Weights of a small mixture-of-experts language model, trained from scratch on English Wikipedia.
Size: 16 layers, width 256, 96.1M parameters.
Experts: 16 experts in each of 15 layers, 480 GeGLU neurons an expert, 1 pick a token, a sigmoid router.
Training: a variant of Muon for the experts, 510M tokens.
Below are experts of layer 5 (counted from 0) of a mixture-of-experts language model. Rows are named router (the router's row for the expert), gate (a neuron's input weights, with its number), up (a neuron's input weights, with its number) and show model dimensions 0-255. Each number is 50 + 15 x the weight over its row's rms, rounded and kept within 0 to 99.
Before each expert's rows: "gets" lists some tokens that make up at least twice as much of what it gets as of all text. This comes from a sample of Wikipedia text that the model never trained on. Tokens count by the router's weight.

# expert 11
gets: "r", "b", "n", "h", "w", "ut"
router:45 50 46 44 70 53 32 47 54 64 70 57 50 60 58 20 75 47 28 74 59 51 71 68 48 46 51 45 32 13 38 36 66 61 47 46 50 72 34 94 55 38 38 51 46 36 53 91 39 37 43 15 61 43 22 52 47 46 59 59 87 58 48 44 69 48 75 64 47 26 60 60 26 56 38 60 72 30 34 57 39 44 25 53 61 39 48 36 77 30 66 52 63 69 55 55 61 54 29 44 57 38 38 55 36 30 56 33 62 30 44 32 63 40 43 49 48 71 38 49 48 51 53 58 47 44 69 48 32 52 39 33 70 58 58 47 07 68 37 62 66 94 65 38 40 48 73 53 60 52 48 53 38 37 44 58 63 30 46 53 28 81 58 56 54 35 64 49 48 62 54 66 61 62 52 53 60 53 55 81 47 44 33 74 25 26 71 55 29 42 30 66 46 45 70 73 74 58 20 53 56 62 49 50 56 68 15 69 47 36 39 24 57 42 32 57 52 47 42 42 62 69 41 51 14 49 47 76 66 61 24 67 33 41 47 77 57 65 42 51 43 61 57 56 74 47 31 57 50 49 48 63 45 61 49 76
gate3:55 32 63 57 19 15 41 35 30 69 44 32 51 60 46 59 40 37 64 44 73 30 60 43 41 41 49 46 21 45 58 67 55 69 67 51 45 25 72 61 61 33 52 50 45 53 71 60 43 72 56 57 66 51 65 71 40 69 71 66 50 43 17 67 49 25 61 64 45 67 48 30 36 40 21 71 60 63 63 50 72 88 63 26 34 24 33 32 42 34 72 37 33 55 63 31 65 32 47 43 39 45 36 60 54 70 36 35 40 46 46 45 62 57 24 68 66 51 31 57 42 40 72 53 52 55 30 33 54 54 57 48 46 62 60 47 51 34 65 52 19 46 61 49 58 74 56 32 68 35 42 60 75 51 56 48 37 43 21 80 59 53 54 20 49 49 18 52 64 51 40 49 16 58 18 69 58 29 48 61 60 47 57 50 42 47 46 50 33 43 35 33 25 31 85 53 65 23 26 69 50 59 65 40 34 33 44 39 25 63 49 74 55 50 78 66 25 24 48 38 42 34 23 73 40 34 58 24 24 50 62 47 59 34 45 37 52 32 45 66 50 50 63 49 42 66 31 54 43 38 51 65 54 53 66 53
up3:49 23 66 69 07 08 31 25 21 57 44 50 55 67 49 58 42 43 65 50 58 25 64 30 43 42 51 28 45 67 47 61 51 51 45 40 48 25 64 58 58 49 51 40 53 70 82 52 39 73 34 48 76 48 49 56 59 47 51 50 31 63 44 84 45 44 62 58 32 62 46 58 55 32 45 66 91 70 43 32 67 58 62 43 47 49 35 36 35 46 81 36 54 58 41 28 68 42 52 44 23 32 36 70 66 74 42 52 07 21 47 52 59 49 19 64 56 47 41 56 32 42 52 32 26 57 49 47 55 45 35 65 64 46 53 48 53 36 71 59 46 56 60 42 57 54 44 47 62 52 46 44 69 36 55 27 20 41 47 68 59 56 44 47 56 49 37 47 54 34 48 44 00 50 32 45 61 31 50 76 60 50 51 50 50 49 50 47 25 41 33 58 41 49 79 57 58 29 23 42 52 64 68 66 31 45 32 28 30 77 64 72 49 51 76 71 27 18 43 53 48 36 25 70 51 32 58 36 27 56 68 52 48 26 29 42 51 26 66 57 54 50 55 47 25 52 43 41 44 73 45 48 66 50 75 35

# expert 15
gets: "s", "d", "f", "te", "k", "mp"
router:51 58 51 40 71 42 41 49 66 38 59 18 33 45 33 49 39 43 49 59 56 40 25 66 58 48 59 59 32 01 51 68 40 34 85 37 52 49 55 46 66 49 23 63 50 33 45 64 73 23 22 56 35 46 50 85 44 37 63 61 46 56 88 48 23 35 83 54 26 68 39 14 29 50 45 14 44 48 51 47 53 37 42 35 77 56 33 26 58 62 28 44 38 60 37 19 46 75 17 40 45 46 85 41 30 59 55 47 34 52 29 48 67 39 51 32 46 52 70 21 27 66 58 59 71 68 41 54 36 49 23 66 61 43 87 43 45 51 33 75 52 66 60 49 46 57 60 47 45 70 42 59 39 38 31 37 49 39 64 49 58 42 57 48 53 50 39 41 32 33 52 50 62 84 33 59 42 46 53 24 62 32 49 67 44 56 32 68 49 50 34 59 27 65 59 68 27 60 57 40 68 54 49 71 50 55 45 66 48 27 53 70 36 34 61 54 32 80 48 57 57 64 71 51 47 34 41 62 44 48 65 86 43 52 40 81 42 49 36 55 45 43 40 45 28 62 44 52 55 43 56 45 39 45 31 50
gate0:25 33 54 62 22 36 37 66 38 49 45 63 48 40 35 38 49 49 44 35 70 79 55 45 34 55 31 29 38 49 52 57 37 48 62 55 69 35 84 37 14 26 38 36 52 52 33 70 52 43 40 54 40 47 56 46 51 53 51 40 64 44 49 04 62 72 86 38 74 53 40 40 25 38 51 52 32 55 75 59 46 57 52 46 49 44 57 62 62 68 73 26 79 55 40 57 52 57 28 56 32 57 56 57 39 66 74 29 45 31 53 51 52 48 43 32 43 63 55 41 37 42 62 49 47 42 34 23 44 43 38 38 51 35 24 54 47 39 26 70 69 33 50 55 71 57 37 64 61 67 74 24 59 37 34 61 73 38 34 45 79 28 42 58 52 44 35 47 24 73 40 46 51 49 42 31 62 43 35 47 61 16 39 44 18 70 32 52 68 64 57 47 51 85 52 56 57 65 62 36 82 61 68 39 56 47 33 80 63 67 51 60 32 52 58 26 25 06 73 70 64 56 79 48 52 50 65 75 46 47 39 57 51 55 49 46 58 52 63 55 28 36 60 44 48 51 52 72 41 67 45 13 60 48 30 37
up0:57 47 26 95 41 28 14 58 50 56 43 70 60 26 71 32 49 37 34 51 62 55 47 41 57 57 71 51 47 62 55 52 54 62 69 68 29 65 61 34 40 32 73 48 61 44 62 38 23 45 44 19 75 17 37 39 36 29 61 94 55 33 84 20 52 66 52 48 46 69 51 63 38 63 53 57 35 55 40 64 51 47 53 52 43 64 46 68 21 38 45 36 74 37 47 52 52 29 43 44 34 36 53 47 55 58 54 57 47 59 46 53 35 59 55 52 50 57 47 55 41 59 67 54 34 53 66 54 72 29 40 41 68 76 54 29 50 45 40 54 52 51 53 33 44 56 55 41 62 66 44 46 81 29 57 35 58 50 62 58 77 22 16 39 58 48 57 22 37 74 56 32 49 58 59 63 67 49 51 51 32 32 56 34 25 64 56 34 33 58 17 69 35 42 66 47 72 65 32 62 63 55 61 35 55 54 57 72 48 40 33 77 67 46 48 50 62 18 77 69 18 56 32 54 50 46 39 60 52 30 74 62 88 55 72 48 32 43 52 58 34 13 61 31 33 61 31 58 66 77 61 47 49 50 59 53

# expert 3
gets: " ", " re", "-", " un", "par", " Re"
router:20 66 44 36 65 36 22 62 42 81 56 44 61 65 74 27 46 61 53 57 77 37 64 39 51 25 41 44 48 30 55 60 35 58 42 58 30 47 48 86 60 43 35 49 19 30 52 29 51 61 62 40 40 52 39 46 43 68 35 60 58 63 46 38 57 49 56 46 55 56 45 46 55 57 58 41 41 41 58 65 38 29 83 33 42 70 72 34 57 65 26 41 64 68 38 61 46 86 38 44 44 73 51 46 50 55 50 42 36 32 36 49 71 39 50 30 76 71 43 51 53 81 59 61 57 58 71 27 40 47 39 45 58 59 64 43 52 74 65 60 67 50 44 42 46 49 64 43 45 46 33 84 71 57 34 39 52 35 78 60 38 51 35 27 48 19 10 47 60 26 69 51 36 44 51 75 50 62 36 75 47 63 60 24 45 52 54 58 36 77 48 67 46 55 30 70 72 51 55 72 55 51 45 77 59 43 46 65 49 69 72 43 53 52 22 75 55 29 92 36 75 66 54 71 20 53 52 53 47 51 26 61 55 47 47 41 54 44 50 49 34 48 28 49 33 59 05 51 44 30 50 83 37 35 71 42
gate2:46 56 51 37 57 43 40 37 38 54 16 48 34 44 42 66 20 55 70 27 34 50 55 59 84 42 68 32 33 47 49 48 58 39 34 42 60 42 43 32 59 77 56 54 30 45 73 54 46 58 88 41 48 58 39 42 59 38 46 39 44 52 55 69 47 57 34 39 23 28 47 44 82 50 61 30 44 66 45 34 44 38 63 56 39 47 96 57 48 60 50 31 45 43 48 33 41 52 98 40 42 66 41 67 43 44 43 60 60 62 76 66 62 46 23 48 47 73 69 53 48 76 73 60 56 37 67 29 58 42 23 62 58 58 49 36 67 61 66 70 55 21 45 72 34 39 68 74 15 79 85 61 35 63 67 37 59 47 29 39 55 33 77 46 52 38 56 78 50 56 64 42 72 57 50 37 27 39 36 15 56 58 53 60 56 45 35 66 37 40 66 30 43 54 67 64 63 60 59 46 32 52 43 42 48 63 44 51 68 53 49 58 66 62 39 51 37 44 56 41 31 21 54 43 64 82 36 62 40 36 35 45 48 66 55 52 65 46 73 94 69 56 43 68 43 32 27 38 60 47 30 38 72 59 46 66
up2:51 57 65 49 72 45 56 27 30 43 25 48 35 49 60 32 46 35 68 46 40 41 72 49 76 44 46 57 49 58 36 45 66 33 45 34 20 42 67 66 34 42 47 42 56 52 44 77 42 71 59 55 45 56 40 56 71 37 58 56 53 47 41 37 51 52 60 50 60 45 54 46 57 31 36 40 36 35 55 75 55 36 33 52 35 59 66 36 51 86 30 66 36 49 66 38 20 67 25 44 76 33 31 33 51 59 69 48 64 42 47 66 49 43 53 36 21 41 63 64 70 65 62 41 54 57 38 71 49 53 27 99 57 48 47 17 34 38 46 38 21 40 81 04 49 38 43 24 20 46 48 53 51 27 75 52 57 63 73 21 34 59 63 37 70 79 74 48 65 41 74 40 65 56 37 41 31 46 49 61 25 20 63 49 72 57 53 52 13 54 46 50 70 54 50 58 54 61 58 46 52 73 48 75 53 62 49 53 41 33 35 67 47 48 49 42 59 31 27 48 67 38 71 54 72 43 56 34 58 36 36 36 27 44 77 39 28 40 65 43 71 61 39 59 35 66 40 38 59 51 50 46 87 47 24 58

# expert 13
gets: "e", "ri", "ar", "y", "k", "t"
router:62 81 38 60 51 24 58 57 32 45 71 49 62 72 48 41 46 43 56 37 50 64 43 12 45 56 58 50 50 18 43 42 63 39 48 56 52 29 55 43 66 61 40 51 36 64 30 54 41 51 57 52 39 07 36 66 80 36 59 20 54 47 54 30 48 55 65 78 65 30 55 58 33 59 41 55 45 67 46 13 42 34 51 57 42 54 42 75 47 34 43 27 46 64 50 64 39 58 39 43 52 64 40 37 10 20 30 34 40 19 57 14 63 28 29 50 44 56 73 50 35 62 53 61 59 33 48 65 55 17 43 60 60 65 62 32 32 92 53 38 52 66 64 52 53 24 52 55 48 19 41 76 49 67 56 67 62 62 55 87 47 40 54 38 70 67 69 36 49 26 64 37 65 40 48 42 45 65 41 44 48 31 32 34 47 28 55 47 31 43 52 79 36 69 35 47 47 63 50 52 65 83 28 45 47 35 52 40 58 32 62 69 30 37 61 45 26 51 42 55 63 40 63 63 59 48 56 46 52 30 41 59 54 74 43 40 48 34 48 54 53 88 49 68 62 61 43 29 44 60 41 85 54 61 56 72
gate3:45 65 64 63 37 48 64 46 65 40 64 68 73 55 65 39 55 55 44 51 85 00 49 47 61 54 49 34 52 43 47 44 24 60 41 48 29 55 59 54 19 31 47 56 52 79 61 75 41 14 49 46 44 37 60 30 61 44 41 22 49 54 36 40 47 54 49 36 28 49 64 51 40 40 47 61 70 93 25 23 35 12 66 23 42 60 43 60 41 36 44 48 29 76 27 42 34 34 50 45 72 22 40 52 65 46 28 34 56 54 32 43 67 69 44 31 22 53 47 32 33 75 28 50 54 55 66 54 42 48 24 47 28 40 61 29 28 59 60 54 47 74 41 42 52 57 54 58 19 37 46 44 56 32 40 36 39 43 54 58 60 65 67 32 31 49 63 42 34 61 38 35 53 37 44 54 57 39 72 64 46 59 28 47 37 64 64 65 61 57 79 60 63 30 47 43 38 26 55 65 62 39 10 20 44 77 44 43 62 45 47 56 35 54 45 40 30 15 64 56 32 32 52 68 44 45 34 51 56 56 36 55 30 60 32 42 40 41 34 53 44 66 48 73 38 63 63 68 23 40 31 49 67 71 41 49
up3:39 64 81 64 39 31 79 35 69 29 43 66 65 35 49 28 65 46 57 40 67 61 52 67 84 66 46 44 48 42 37 38 71 37 48 64 67 65 52 35 32 70 30 64 69 33 34 71 35 35 62 32 45 42 41 68 55 39 81 55 35 43 28 56 73 51 31 30 48 60 30 55 35 52 37 45 52 76 54 35 63 37 38 36 58 48 63 68 46 12 78 46 65 71 36 41 43 53 57 64 49 43 52 47 45 24 65 29 55 39 24 36 51 56 46 52 36 62 32 61 37 39 44 59 36 47 66 50 35 71 63 46 49 49 50 31 58 35 66 49 58 78 55 37 61 69 20 56 25 48 59 44 34 25 33 36 35 65 82 62 39 45 88 39 37 66 65 57 53 70 63 30 24 43 63 52 23 61 75 57 37 60 41 61 36 64 42 60 35 61 34 56 61 41 38 51 46 46 52 45 57 34 00 46 38 42 49 48 58 35 62 59 62 78 57 42 56 45 45 43 31 35 21 35 69 44 37 53 27 47 74 49 35 70 56 43 51 78 54 45 46 39 64 35 65 72 24 24 26 66 38 71 59 67 55 47